Below are experts of layer 7 (counted from 0) of a mixture-of-experts language model. Rows are named router (the router's row for the expert), gate (a neuron's input weights, with its number), up (a neuron's input weights, with its number), down (a neuron's output weights, with its number) and show model dimensions 0-127. Each number is 500 + 25 x the weight over its row's rms, rounded and kept within 0 to 999. Numbers have three digits each.
Before each expert's rows: "mostly gets" lists some tokens that are sent to it at least half of the time; "gets" lists some tokens that make up at least twice as much of what it gets as of all text. This comes from a sample of Wikipedia text that the model never trained on. Tokens count by the router's weight.

# expert 7
mostly gets: " of", " in", " and", " or", " &", " at"
gets: " of", " and", " in", " the", " to", ":"
router:450529527488467524492492496526531540507504528473519493476542485486545486518497479522499469474464483460475487530470487524470517518560509482512506486530484512526530523533501557464485521553531520502478492522493488521456520513496462469491512533545448484521508484507543499530526519552503462525496469498501496484509492525466487516475488494480484481491510447495538504528506524477489505486509
gate7:463516510483513467510490515514474489448463543524535522460524463459539501508503447526445532486505529512480527490508491543474527501484509528522517540517512484544533482530511509498512525522474494493454506522507509498506513480481502483482527496507509531538493496509518489479531487498505517527475520503523448479495491505566521506459465485473475443512454520501502528510509514479525465509544
up7:481484491494486473469459493485483475448515480479542506508471526535467522510539487541506481477535514464501464505512472532490503519497501457479469528538529512526535493503505480517497526470543520474535447509499518513461506493492479517490504464453497497439522444519497483517531513464466499477497491493458485525497481524535494481478480530495515494502494512501499506531485501484533480520423
down7:517490513509504507546514537493496495549539514436506478481483494508489523511491526462515488480522532503528513502482519475551501521544482532531489538494491465476504536525490543512454484529524520507495529463524519503510496488516516505502431531518487488538506526480518410497537498523485472473527493511512500478526470466498444491515480486528468519481516514536491487493529513507477507508510
gate8:475499469485459480525469467476489521505537464484529485488474536455479526527501485522498529446484485469490473500492493487491516515553511536524533499524499513523485498434504532446461492491514502529525510489507496491519528512552488499472493503511444513516506522538466457526474465501506478547487475506496494495422519512497493521476520471481478512473511529482519522507487464514512528498515
up8:495502568496524507494511456454477492483495502522503490494485503521484485486497509500456454469535526521482518523490527512508487473516488431528541452515516487539516487534495499510495484455502459491510519479505472467493509504440520524546502530503478504489494510483556526511491514538492536466522527474551513519538482479523505510465493464517476508512518503546550508506524518505490493482464
down8:489545452533474491495449511502455480517506489470528479499485476475505494507521511473489500465490510489495545490530581489521512488517511514491507492517522511493504481483517467480469461504530503467506473465501484513486537461533497527503528427489440491489513531527495501466482496477531503504497469541500468467543482521499475516488509479456506518502522521500494477556491526490452493490468
gate9:480534467486515448499536459495565482538550512480505499487512482517510478505555456524512500528484527462514510484481530503453480495493499474513540521463480485499512452526506542480475557481487498519505519487469522492487514469471512472481459453464452476461461522506498490490513491508523507481525511476503469466493469503508503465509479515553511493506522484502481517490528483498508483500466
up9:516480485498494488496428489501525516465538505479470497523504462487517490509476455447496483492476555529512499464483496490496515496539505516525537456494453559501518495483499475511513469509494542512498517514490454541491525450505500490496527504478490494493522512475497470486538472487530537473477499501532541485472461501540497539491519523492528477460474515504501504520557516525463508529508
down9:503513530550492438496503478498511495468543514544478531526512538484479469477471460519559495533507471496516496493493495529479519530498537513492514487504509496511505480487493521547511534512523474525501530456523491492498492516507542546510520521454524537517466497545479468513533458477481503501505528492453452507519490485537539546514518478476526523500503478475509509459515478488466506480505
gate10:503452501519498501512499448507502507520488544506503508500491526570498496517527518454486483490538466493529480501493494489479534474517515462530482481492469474497497466494521523506501525498509484482485499553476455458480492498502541450488478463506497518457514494536518457514511483506510538492507465515465494494449450528475483546511500464540513457539502510525509529529526476486498481458510
up10:471519518530464491499476455507474534550492500493506506434497493507501522475548489544553505487535479441497487492515511538486496485580471447478466487479471505461504464516498522505499537495485500486471520488490501509498488504469527443504488529496457513495494473492515499479512524528484515480509535452499481477478487514505512557479505518523474483509513483540489525511472508527500527490499
down10:494518464520499500523469499536506481482514486483506539532554506511475558496490486497498516496536463487445530473508529505433497488466507481450500481495520489517488531525534535502517477437514538526491462484520530429543496490460513491504524498484521519552510464517497512517509523495479482481506515510499510472516478525471485487507521474503488524489501529538531516509536466482508519471514
gate11:535488521545506522479493493530511524518478525511557481509487482489557488480491495459517488513478542526496465493477530457493478476527493456505479538496483509582518530493532512485564519508507501451476520482529511503493503473540475526520483517488489510508431522499475529498528475537503509494485493533509508485494506491486459537537509451515502482501496524509537503465516514505518502525490
up11:522488524550510528517481501511537483525471478504527518512527468486480522461486475468488467513494492508497471528504516470475491511493506493533431509516499516521489537517498492500510496533485525515532542511480456503518471465551497495553520512520546498459537525509509478546490475491522492484501498495472531530475463557481557494478523522527527510505507510504486516515469520483532546488449
down11:497525500547458516485516495489533496471506476514490511465464487512443504430455514509486482532513524477485486500558485470488512490481498494510493526522512531534526509549505483470495502543479492471508462505490518475509520521512493479496503539523510484487443506501470523523525482533527482493524510532532519529444521494514481525497476529546519454516508436508537533477488476491497501498515
gate12:512450499450473485533505500469493497531468480542530517488491499541470522479493492495479477476525507495519504503509552541473494517506447513509530510521476493507510486513512525525498514551500465476509482511474538483482527519468502484542507443518498505499504530496517520505492569492555557532501481523543477501469485506493516480486526480489490476495545480486490482460535523474445489497483
up12:537487489508499465482501455500523470534508456497503463543500531503523516515492450508513522496539474485528526496508526504479484507477477513475507489524476534509566492489479513480481497526522483488516518504516515483424497469458494500487501519562496504518492537510470494473569495469478526477485517506539486499528497460481516515547526557493484534512492500517485492512497502528550505476532
down12:483558487466464479480473486525530498507490523482458462525483483487519489500464440512503504501502520469495471513510521540503510511531508502495494480534493514516468493441515517514482498467507500507521497458497519503528529471480470531497525536522525531459521479507535475514503530505460510514510504488505453485559533514445508472542506497425507519448476507527492517521493499502531478482497
gate13:534526566472479523509483522521487493535520495502512492479440535512521447505526482501475523476496491563531544517504535484507513531520474518530490527512501512531545512470485504543506517527501578498481500502481495503500541548509513517484477513500483537510490488503542443488469507514501492504544511518478488504466484472488489499473487532512523483516515522513490520466550458510494495509515
up13:495537470510491500495519504470526510475468481494499531537528484506478517474474491501466522460486467449512482489472524511540477511460500532497580472512486474456462486535523479524509489476474485490445552472556515506541495479535507497480515515468457495498489490515470505513484458514504515465508517466492487501492531533514497519508510510510499462454521509501519475509455526492481474473475
down13:531494468532503513519510500493467497474474524507440519492480501488499536488507495501503513483466512536475484502483636515491488521511521521510501494541476549514513516512487505530502496496535454505503515444483482461499516488509532487486505451493493488533484488527498453492481454476498509482513509506517495508439489484510494454509516473460522469514498507515481520502466472498499514504506
gate14:529506488525480495467535525511510497496542471512493485490512495492518547558496503551537520542485502479484477496534503494472543438473471534514513489477491495511505496481474514511509463520536505498487535521529479451490512490514503463492495490535506516488515507534501472505478472520471484478456547485502445503449527486500502475506498504456490509482458468542483496547494542526525538538501
up14:499502481483506494549476489520486479471521492530531512491515517530474480453490516481504494507448517463513469500480526488499502492526512500492538489493512518528531510503502485543537540482513529521529460495488531500532489493458498527534503553494541468502474470489506513483509536515536479484481497501508474525412454460517516539478490518509505479461476483490507512524525493447440519481495
down14:488528509502480486479518471515459496472499501504502502489495529525492497538499479548516546549491509486514484495601495497497483495490513508548455501493505489535501476517478513472481494486510470504474443530515441478467507507488489528504504485531493471508518484523466467459498476515475507509476508478504474498489526496437504472480464508510465513518445507459481507514482462524505512498443
gate15:527489526495501511530507497527496470501468497496486532553464525496499530504531480493513473480494522474517516507493555503539530529497502498461529506488530482551505539502474508520504513550472499515515536484496496548521518481550469466444500493485464498509564472513509485472465461501468492526531512509547507485532478486502487495534526472534570487497495501513471477525484510507517528498473
up15:540487533533501481526532574516505500514495562484533483476548515505476505487502516557480491476521458463540489492459503442473482503529481500464467477495473472497518513480510462485457482536510503497509513495497473518489509490523512508507501505472501503514521510549492536510488508473532517474493462546521499502479531492440452502546470517496484485493524503512525462512513497501536484493507
down15:510473509491507468523482488546510530487539528493528506530511512511518489513538503495504461500464498460541498475524481484526483541480522523496514442528456468526492496495506481513510520456496540499523489522492538534471469520448476520497484479523482527490487492474545496503536516529502538482497457541525479499534509530496471536535510473463501476503508460503535524475497454481537549505497
gate16:490529484498503535507527549446501501502507548533479486524501497447534532522515470500459531506484492529513544483462581480451506464508477537521517515495503492484510510504540478484533488537467496515484473456502492551504513473494506472504471486509504488530511500504492536554514520497530488472462511483511479482506528512489486524497508458499484476474523533495496493465514523521514441497497
up16:503532515511496447492524466483563496487486520522474492495498478523488531514501509515546480522529492510487490515491532561501472537492539468477492481522502536533546478516475469497481496502514453501511468510490484511521499523533507535516515537514534570477499494429472501512527469527488515523519491506498505513507500492500522494538491517508527529500487446457503529483489565507481465505499
down16:515504498526488482498456469482519524451519492479488561532518505532515480505494501521503550492482496515486502514467567490481510535528498506493523467495507497497482506488545489474530534536468535514512554501513552497484484550491534488445514493463500486524487491519504526489496495510493465512483510478523452462468491533542522488511516543536480500491498452512494537522460486503464527478491
gate17:481477528540503466535473483515495494501494497471521534473513495525488497467506518467555503467481497466481496533498485507477480513488449493484486477459485489465491505539507461499510468551525480503501547517478545525497537508487491504495483496517515495538517487486493505479526506528522494466466527490477544462534496459464487477458513495468497530494490525457547522459522477458555471513482
up17:493526492502498504513469534539481498528509525507496532495520511453500482501495528465529483528521506483455557485511433509523497512552466479528479505446494495510516492520514557494476519529502535449476517475503512523524496514487497499503486539490457447526483470465449525503508472473480484482466454521499520508507505501479507494493470467545486558499522483483505491485494474479500493492542
down17:506532514499460531493516489478521547513486492529495501490510535507514507528524478529493564548522501526512499494506490525542503465521519479553482511511509496498526517527524517494529530459491547501549521511503466435519512504492509548504535516443490521489514511548521472533465537555516497489497480512513468497521489527493493523531506529466509451539510531512506491512525496512461514505497

# expert 6
mostly gets: "ations", " years", " time", " game", "ions", " life"
gets: "s", "es", "ing", "ation", "ers", "ies"
router:488475457489502472512514537497455489476494534522495516491549446518500483478511468488503526526502536492495476478515499526520526478497510519491525509510493510516486470530520441489493487490474480442474530530481490479482511535468552486530510456484500473533536535467469517484481483464535503545447501480478456447483508490502504513496486480541471527559471507511497514507477490513496470492497
gate7:493456481479496472543499440511473487543456561511525500492518480468501522500461491545500482471486513471553486472485522469463480527560503503471495474494487490514503468493507505528501467514488485540517531542483490468492498521503535494508444512478509522481511543553503498457476487452505473524518521501486492493479516486490467524470521491505492496531479503515490532479518520534541497511487
up7:504505524472514488521582456503501464493479483520459492533548536515498496461472557489515477520496502525518499453454483464494506527468517526507488497512493507517495508480444531491555493498486439480518513546483507508518483507474497516522471523524475512480514481480542501488473531471514498489495455482515504514530523493495524511527491484494489477498546506507485478521528489556512492547486
down7:513495479476476494480508483471480502522506510508457521524508509498514516462520498468555500485482482469551490493506454498520531538535506515461471491514510499473492502445531516515502506465494498509503467475531508504522540548514504499492470488542461518542543503494471477509489494501498491520497533552481470517520514489546429494502490411497498491490512485469487490517463496547514494508518
gate8:519508471500498499488477509508527500516512484488493468519497514505459487483508452499496485524533516504479504520455549501554517478519485505518554503515470510501430495514516496564494517519482466498521500479517485518503476539530477502500507450464486517493474522474472467516500428523499481532487492540536482515482555504478508512556522489532458478516459503493466537503501487490458490520498
up8:486524452490471481501471501502516498542506497543485465513483489536499525478495477453512474518513502478478499522549474507489543479497470487518514484499505532475479461509469508526476510496498484538473509470544509500499513474521510496467545467532500480555475521505503467527535435549468529483486510512490504539513469529499532451512466483557542502500487486504502488496537495471532468495494
down8:449527498496496495488478491515527523527466517502500488551526516540510488483496490503521506464490535473525498516504512550516525492495489503497488517476511543486474509462480518513489500494486483560461484474479575520480487523462511542503544514480522533533549462472467565483503510484510517491472538473494500527474515521507524514501464498464488497493470467428520519526502502491489496502504
gate9:516524544512496495517495537500507494464517499482501530483477503521557512505499468434486475519481505478451490522517505535498489523506540456478489466465494443560517476530533499475492477488512503494478495520517527487464499496527554465531529440499502505494505486483490478467465508498525523502485491531479524453509453513495510528525530518479521530516507507495537555527478505471506487482485
up9:511489456521532449515498483499517501526507512525485495529477470473522553486475486543481506501508510498495481496443560517495468466508494479477503523540533487505505515537513501499489461525455501493550476452494517488494491489498513528498481497484493491508486529496444508540505505523550533440459489490493487529493468492486523496487527464483543529536485498508498497510460494490569516482523
down9:528474451469511532500514502503466479463467538531561489443507478483483556503503494527495506515463510532536496506496463519505532509466464484500498526473504520466504487515511504466494522477512485480513507488525484539444496516459498523491470498514500458539497494522508509469503493524503447486543484499532481534481476487466486517525464446553487481500509473508510453492511530515477487499520
gate10:463506475416501546503507485514512523477532525551488522494488485511484465503501482511526490483531493503507531509458535478534508473516489456495482515477486498544462471535530484484511522486501544489530479525486527544497491546542527504525498516486498494491452522521510520473539465491507505480509525484500570497499475489510485500493526537503504508516500506438517477494548468504531492480484
up10:543515502503523485503512527505527487498463496465514459493475466512494522469529510492506517523491505521509490496535462533525492474538527503449532506530511530521546491497497517508481451498518516455475536456505487459453501474455485519505515509532496488525502509471477511546513563470544514529486515504508490501535493484453496545469503513490508466528500502517481504485440506503442490479522
down10:437492489478526493516504482519513485475512483501520571482513496529519493483484494478527495479520487525495524532485521495467502502501466534523505484485474489473450484544507468494509519526460493530519505508485490535500494523540546509531535525469549475497457517449471522463492458530546530480474503489548514445477498522487491457510538504521522500486512505471516479523506471500490477477476
gate11:480507498522477503501551515465525530482459496531485482487476521478475501480518491490531498525473511523460514509518470505486544478524496512503492525510523493480523470471465488489482496561509487471472465517493501544492466441504544485508481547511506483474483481500496517533531486548518495535503513471526455492531494463485547514460519503521503530517445464474480474482487480479544512489547
up11:478536522515489497486479479461532529535488523511469486526508540526529479527455513463481533516479548534498477505489448486518493497503509505511467500501510504522502461477483538539539499514494434473478512477521512484513466509540566498500457501499532497488488480524488479501511480495509513529541522489494466487488443492505461512514536487517480506526531517488462540525485475485541468484525
down11:512436510516512538514520546506507520478503413519517497491491495461470487496531465489562470478480494491496468483523478500517486528464498508530499530501497498464527474517468506476477498526528452494524501522530511532485521478522505469503527495480498458519517502478495548459533512500488488513543480504497452454548535495507508459509484455528513499508491482479515480464467511508497481513504
gate12:477510505508494519496532514503491493509493498537554498496522474480469498526492487517529502503484517505494468494467521529488505455548481488509480488474491508513458474489471481492463441554507489461531466485474462522524509525462504526503448491497514511535536553489492457532497502488476484497533494491536482465509498480477507512497473501532565498503493559488508521540507451516464523502546
up12:489538505519533516503522492500472541448504518506531547489551477501479504516505493511463481472497482510464469500481502501501489496557488476452502554533537506530462496512529498511522512512501536430512480493496499469512528525493473485505515463474470566507505508496482536458477489514467520522516473530503510532483491496536505480483454480459481532518486511478489538533498495473491523506460
down12:541524490481484521526524515558497495530509533460518484451460512490471492535463487500472475530508473514486529538483501522534531530505505507518488465506487487499478483516494546497481501476498475469567483480534488481510473465520512521509492508506492456467441514519520518483520446537484500523508459531485492529517497485498483497512462481529470478485495536494500540485525533477480473488551
gate13:543467488539497493508474517519488476484515502512527483489546439474512468496467440546531513511504472499475538505484528475548528466519502469497495529484499469538502507468449482500508520483493438516532500455519531536470460516492524500473472482491482498491468550491487503473508494512531536490501524508521516515504531547472494545486496477523497510499509489519533503504498510519543468527497
up13:482514477514529503498508508546512555514504464531524490487520506514478486506479496473509516500518477455504490492510532477504566484498519500510549491531481519461500470478476513485499513516480494500507517501487490551479488467505483538516489500534488429510451563503492469513498509475481465496578533509525520515531517518504483589486510510515478507536498487495484510493493505520521462515525
down13:490482521487543486475510498505549496512494476480498522517458511566531502517474492490464510409509512466491516435522527525503509502459538509492472473501497483487506485522515492487480523511460502510517466509472536542477529531497490478459535491486496447474524508501481483485496531520499478498531511496558533494504523504513523510508546514531515476521483502501493487520471506467496517552471
gate14:493462476526513482511432483535471434505509501527507502543500514513525519513486485527495527528523463502502486479524489469475523550514472510505520539442524523493515499536516442533499518479477541480516464480495475498506505498480492487486476497523506514462497466505436499471526494491498521561531485521456508507530519493495495497483468447485513513465493486491510483471514478502514480541478
up14:538470446474482518513528456480494521478533504556495508498473501491493503489477480480534531510468534502509504531534528476491507506482487536486510475480486522508474508498448500563472515510506507474512524449520521444490504527492494473500473493516509508482497523511498502519468530506541503490523511444454567517510460498477493510498516512504496511489430455546528473503511483516500504530488
down14:521527553501502531499521526522511504483484511490476461508520492514538459528497512527509472526499502555535483499509414484571475507453526470528501438515525511501518520482475494493507520489497488503515520507487520465521523463501502519484522482472527516508504514487498531537512494475476467455461501486487498489513493519503513493450503469470490511520571492507536471491501509469484495500541
gate15:461524499496521460542478495486537507501460525556481507501499517524500508480480489478494464509450478481541463495475463483465530479508478501509518527539496504497499525542459472476538518526523481506501504489538538501535550492522546507543504491502491472475488473458471516487480486503479512503509550477485499461479506507504453522520475465542544466514510466509473520533503485465499481517494
up15:467540547550500552476533477494495526476451517525518474505492491488553505513507521517507534540509523487492554500512494485509500512512484504520498539489488501510528526500491512480524446511503500500492487506524507526469489466481525471449476487492498521467523543493459520522504471517524524505534482549517450530505480500518473512446534493487460531467527487502487479494523496472474531531540
down15:507496503508494502506492499525476522511480477513503468481550513509495446462498521518496548494503526495478524465532500486514516487489512523513479520491483504506547510532524557488539524536532501508499483457504535470507522485502471509466527488473528523493536556479483484457521532514487544500503463495446435480482483518519540492461476526505519494470469546511499487525516530509529466506455
gate16:488511525504517484553451500544524577527495501505564527480506513500516494521525510464506537551512508478510511524506480504477469531521502468504499507452499461456519492528466530464501485537479457492488522501476479515483476525519503507469490502480474491494496547492492523472467491449520519517477511509505513483512504493521522540501434487529510440529499482497506528475495492508482525521483
up16:488510461557522478452469499525518450553518505483509513501499480449516530477518496518473552521493484479538493496501460497543516532498478481500535526451539499539466503471486497502525483500468498539475511491500515479459489529448477481515494499434501513522510481494501490500465450493520480488528480498508476513465482506495468511496468484482499508475479541469539492481506520519539476514518
down16:478491481508489526475450517501509485485491478447501487470499538529487512556519525492455481510500492515486469460506550511512516474492546495474464530543533522518438506525555534483480503530511446532469572521532503508483490498490468499511503493465462473483511500497532513502507496520494502518527496486495480550508479536501492459546529518495498507482522516482504498478471511484530481499496
gate17:501529477495539517517462502519479524488508503503555538496535498486488479468493485496481538590463490488478466502508529511510503457543544530478544461477496509516508541500549504497479527492474481533543474481500498547549508529447521479497533467503517539499540508471509504493487489498507499536512504483504489518480512482506486519517494509525462521511494494536494490472529500501526526523457
up17:479493502499510555505522475509522499463513466520517482481513518452480515498517499501518531496504510507475477514474482487486525510534504524514503532484491569460490523509497484512485459485450498444483498475509503528504504515504579499494514526476458504477467510502472477549509544518468503540546531513484478485487484510515524478496543469479454523506506490545537485519537497522549480519491
down17:497519484488506502495508477503498501503551488513447507463474455484531517507517505442513510493523488523504510502482452501551514513484469504494484483533492479484457514518465503513510512548500476493494533483484495460448491517504423481527494525524512465467507533493453529500464531488500546484462496524501479491496472518490527534505507492486496478516478524478534507508459490463510508514581

# expert 1
mostly gets: " was", " were", " is", " had", " are", " has"
gets: " was", " is", "ed", ",", " as", " were"
router:503486539506496515539504505468512490491533526501497519526498509513506466473448513495495515515486511465544538516497491552513505499517502521452453482494498527492458487506522514512513525538482473492488510485455541508496505467478527452527529474490514493476533452478467463513499525532462501506540531490478522480492523461488494487461503463524499473522540564512493486499500462443513475462517
gate7:483538479496524521490437512469483518504467513529504524486488571516506503497513470507484497483460516478449454470512462497513582508522509518494503478507526486508489475484479498489487507533510515505462545522481479516511506487475474489473462482502527532469486491514509461521468496494546521498518496526518460516461499493498517525501490536508466497471492522545488492559514520540478519455515
up7:498502460509502519473467469508499563439500504485470491521464455482509459518509461496495507496469515493532506513492499500529475474464479450499503450508471547551488526464469503500503475472505509457489520497529509520473491498499491491533477491490549525514475519462473516511523538491497514477480467500493470513514459489481517504490481475504536486489451473489488536491482506544475494552547
down7:493485515499527523463546496499515484537465509526500506535477483525520490477494518525498465474483432490532524487466509508512498507486475467501499458509493471466516477490517486464486501467521492507465452478492460494491514479493530557439497503524491486498510500499563534518511446515526535490465497536507529514476557505520518533500494471482524526477500468490482489464482526455534503483498
gate8:522541508469476495466542486505525513499440521486491500491520500517505522508516472510518496546522500511546513521497528526545480489511477468524478509487526515515516525528532513532513516471499506491477476537503501515472506449484526469515522471503502492506520523512458489462469510496462496501528519454464424454526495516479521561530503514554525498529513499507492487548489505523462468512502
up8:505528508541529479513482554531524511520526503571484508471531513516504512488486507514531509492483510491496501536489521490505502493523513454506499505540510481485511492545528495542481511447512465483505492469444483487536487517501489449484533491539487482506496443496536494498528533521520526508531503465490517459481485460530473517525492510531541484557506477486540488494491517473503521471451
down8:476483524514502492518505532511533493477506486518516468516474512479535512529475438500476511497489516485514493501525591521497531468502476449516481494532508496512498523497474493537523446487533513490487468514483495529501456481484467490537541495479533481481500468495535490516478542490466499501477491463452477521507521490511501547488505529535512481496486509484488486551507468539508472553465
gate9:523485415527498496465459502486498467537528507514539479524499473474512518517523480528503502571535485517484541527493469487503455489500499479496492486481492435502494509501468494489486470533527502479518484506478472467495476477492497485466454491544481491471506485506518526481511563517484501518500483509482497493501493529556500506451475509537500513498495560505503463499478491485515536478482
up9:476477479501471481448506484516531470511499490479510501515439510541466511526527519501517493446508541504502517484520507474484525554501467501507515530448491496533491464449496496521476489478473497506502448509514486497537457481535513474503467484541483520531462544483492525525465553499504515521536513536491488502511462446520488467513450499490509484517514476516504500491531519516471514502502
down9:477509517554496564525482484498532451495471518475482519493473466554514505490473486490480481507487486528503511558507472532511510521487490500475483465527489535497569512546521467501508513499521483468512500477505512494480507498490520486498481466486489491501537464527513508529462466472532474490440488528470432529453519503484520509513468515471480497458497509482514501525492520471478484502511
gate10:508482501551518522486500568536499519430488571508491507499476469532491494499493480512553469510507487485478519488518577497503507507494480487482499478539527477544505522510471503523489518530491486505506464474492549521485503479514452509503507497516561510513551500498459470540505470465515507489514454482524518497499531482478517475471512496496516498534521497496507511494540514497520484505462
up10:493450545507492494480499500445494488562561512526488496494489492506526467523493514508453501499506525503513529513477513500509526474541525482522499495477473482416485504495510501464444478489527497524506525490546506509536434518539545476505497502509502464513505475485492471519505479519489516508498518455493471470491486500530506471500504491542510483486522470492517543516489508487443527520517
down10:496499536503492499506493504525497513512492501492492499513495493468498463545519536548496516497486449520491506565499547464482488468518489496523476512533488482521543517484537487484437500443509503503500514512501501515520488502491521497498497519527456448477509492506528485503523476517480490556485469528504534492500523547478407496473526466507497483447504488550478488531497491508518524484506
gate11:517516486484502491529496467498494503468506535536500508492562504486501513543502506480465537492535546512482503513535513485489512473447510492534493465476517553529492479514498522495496427489465524504517467516471445480474474553503541508487500535532533527507520555488485502507527513499547536515526515523454483482483488513524503526481478474474489471488493532486504520487506473493516492521459
up11:471556539500509490503486484500520479570482525498458498533461538449492470461465464481474512525487480492495508506469485464521510511504508536484478536486561533527494504495504495492481531528490492518451500498501518528498497513544528540491528521491487466494512490475484522474460524496500528526520502491549451474462500512513483523523482512462498497526490477495492547517510499527537517514460
down11:466542508516537547424495505477492509480511518493511520496496539436495483522500531497493517491496469495502517497480427514518489488537517532492508518486483513548449498508536509477484510493503507501470506497513512520487526523508502479487520523522528473448507474470464514511484530482512434473452484474558486469507516476498482508519487507487512489536496481481456475520449493485513511503535
gate12:500480471555465511549475495504492520497513520508507482516531516470481522485503475547493539500493531518468501484509477477527500481510492512563523492505492534509471517486486524525505471457513515495520465498466460538477480559495549485489523496508520563511447508557505447491549486526492467520522546504503477491504465494494504508501509478458542483510504532516512513479504469489494475490506
up12:501505490509485489507498532524523530501496467505513487483520520516507517535459498519529531500513496509505534528488497493472529496558475546510528463455483526485489452480537524553451518529531472500533500471481479541514499458459500486483500465487557533482512509530500506513520513514448485492539498497479484544515510525501479516471551494499518507485524510483490463533497464472564500486504
down12:466503483521479507498541554512494493503485529519475513487528478496484505540483493484525491495481534527533513447507500491461464509448489502528476485492514490480507487509511543509454515520557429508510533451508457537488493518511479525523502500518458488509503563494534502492474524472472520509493528492511530472525524516528452519518507494529520466462501511520497529519501521446472515507519
gate13:504465483518536517478509471461541459467504471539490477471510482497508504435476490505508521541514537507459531489486483515505517495543543479504552499510475515503501453479496480493488551530515507506517486509524477459506563510529491486481506503494498516511496496489504514472501460514498505467521455495500516504454486489522502522515485462496515449490521520477471506507552449494487493559543
up13:508491497508506440478497523466508491530479532465486484512497554510477535479487516464472520509466441518466528498502490482478461511458519519502490488489505472458483477506523514485515506561521475499522499514474488469496455537479479502469519517486532526503484507533522503496510487516485481487527501508482484508460436453504459523518488486565475471528479497479516507532512484526465482537466
down13:549495490498454498498476445513513530513508504521475453478541494501498506541462521472521525536472468508487483490515561489507511527496512487486470509492514513501539492465456460486486495534455483509534461499489470481481506525501468511525487566488491510468476473528489502468524549475465489493495500514523488519498527489474467467459515496526514463511492489473479568490497497521511524508529
gate14:501511537528448514506502486531465479520508500485524484532477519498529460483468515528522509503512487541566450499498491487469487509524493486480460526476488505533504457504488506508463475502466478485469492531467472540487485509492529521485493486519527504460580506503507520451519478448498474493521485506515452491529525496466492473508456500521508488514492511516473548523489497535501458474484
up14:464497518532508496537509537495470466507480495461507479533521515478491546469523494499492517531486495523488524543529505530509497481493465570549445485483545500501511511503476516497490465475511501501500475517514485489503512477478531519495490510473508492479475468538491472539516534489523471529499467484509542533528517549536474523446502551468475492497519476508490473503511491505486470500434
down14:528543481497509482502493523483492519506454548517517547461496454505553443479488510515482505490509532519515459495529539456493482421476534495466539489461496486467495469503538469528477522502506483490510476493514503539499489487565519486488514494501502531497473517515538504491505502521479516509512487511455528513486480482534481504467479523517479462529521508488459495532503499505502487495546
gate15:497417475458500533468489481472503479523513556512505536471458521507493521486483494529485542450478514492486461498519471532497509474513534489510501495509510515431444495535484476540491491470494473487470499473466490479542495484483538508490455510498481509474504481522487515472490492491485482506511522527450487496525482484503447488497493526515481517480542504461457476470477479498508501513492
up15:482495475539450495490518502480470505476496482517491486532472523498520509482498493517452541493527489497489489483562529476548482512486455509496479490506466518518465474495492476497510483490497521519489479509525493486500476490522486518477535472454535520519473529469489470513515497494534524531476538497473471485567518552457557495471503530477482554522477516496480540480515492520522498532543
down15:484487524561500480490473513473520462482479498477528515522493526487513487471493456510510501526514464461474530496488445507492528512523487510469476549486494463505487497515544498480482485452499490527483495510502523507479523552513535512489479504529503492481506521494450567524521552494520528472508492546505526518517475498492455494514563546503492510509501512483504438489517500528455501519494
gate16:505560518474499494500495525474491504471495505525484509503477506511570523517457461458501481529488522532509498503465531539547531521519529552484502516547503495526498522519472459515528510488537478499522460522473501441496536458506461474489497498500492473461504487477511490520489475521509469477515517497501471533531468486471477528511511490501532531535503500540488458480502471472516476501464
up16:469459524541535507522496545495510477476529505471468525487530509539523536500486510462533471534502514502484512474470510473475501522533499497496513502535524508514541531513573525511508493508514493518482515503490521520490511481507482447503492519512475531502527482499482485513508516498461510543492471482496520513511513463470505549535500478500499485591490509461495487532477499463518466525443
down16:490460496496468494526497493496512507491509493514487479488454493463529529490529509455477512518497544497453480507525442512463499526469495503448539478467483499510474504502523502527493459485502477504471475539536511512472456491498478506502531473484556492474540466474486514493493495501498534526556516543500517491516455531571514522481464492482452511492508505497508509504480504466533508534521
gate17:528486516492492526495471511519485462496484491504483519515501498506506463494468497471490510527488504533488500505485515491506467497454476527462502486461554494552486486486479509545523510513505467479505556537502507474480553540527487497448558536458484467484499500509509470477493464488552506520503538516506485527510489522496506510448514545452481511500490482492474490528474473507557506492547
up17:445484529548507528502535490532533492518547482499526500469492526526502513503546522462476462470526477491504514481495494474485488544501466503541501512518461505496483554520560545489493494518494485514478502472529493514466470489506536525524489478507501495512485483482538503506487492523480483524534481475497529444571511533475496475496523477493498501493512468485469478454536494474484525467508
down17:503536541490535469495505520478538510481460496504479477487509511511521464521535497504522489504547463480486506498519496510500495505474487461530500478479484545484486527536542523473445480482526501513505491541534497494419524483517552517490487501489514489483474507512529512531489427510463476470520518476454489505496513493497541519469487510515485503507494496568512519529525474492491505517455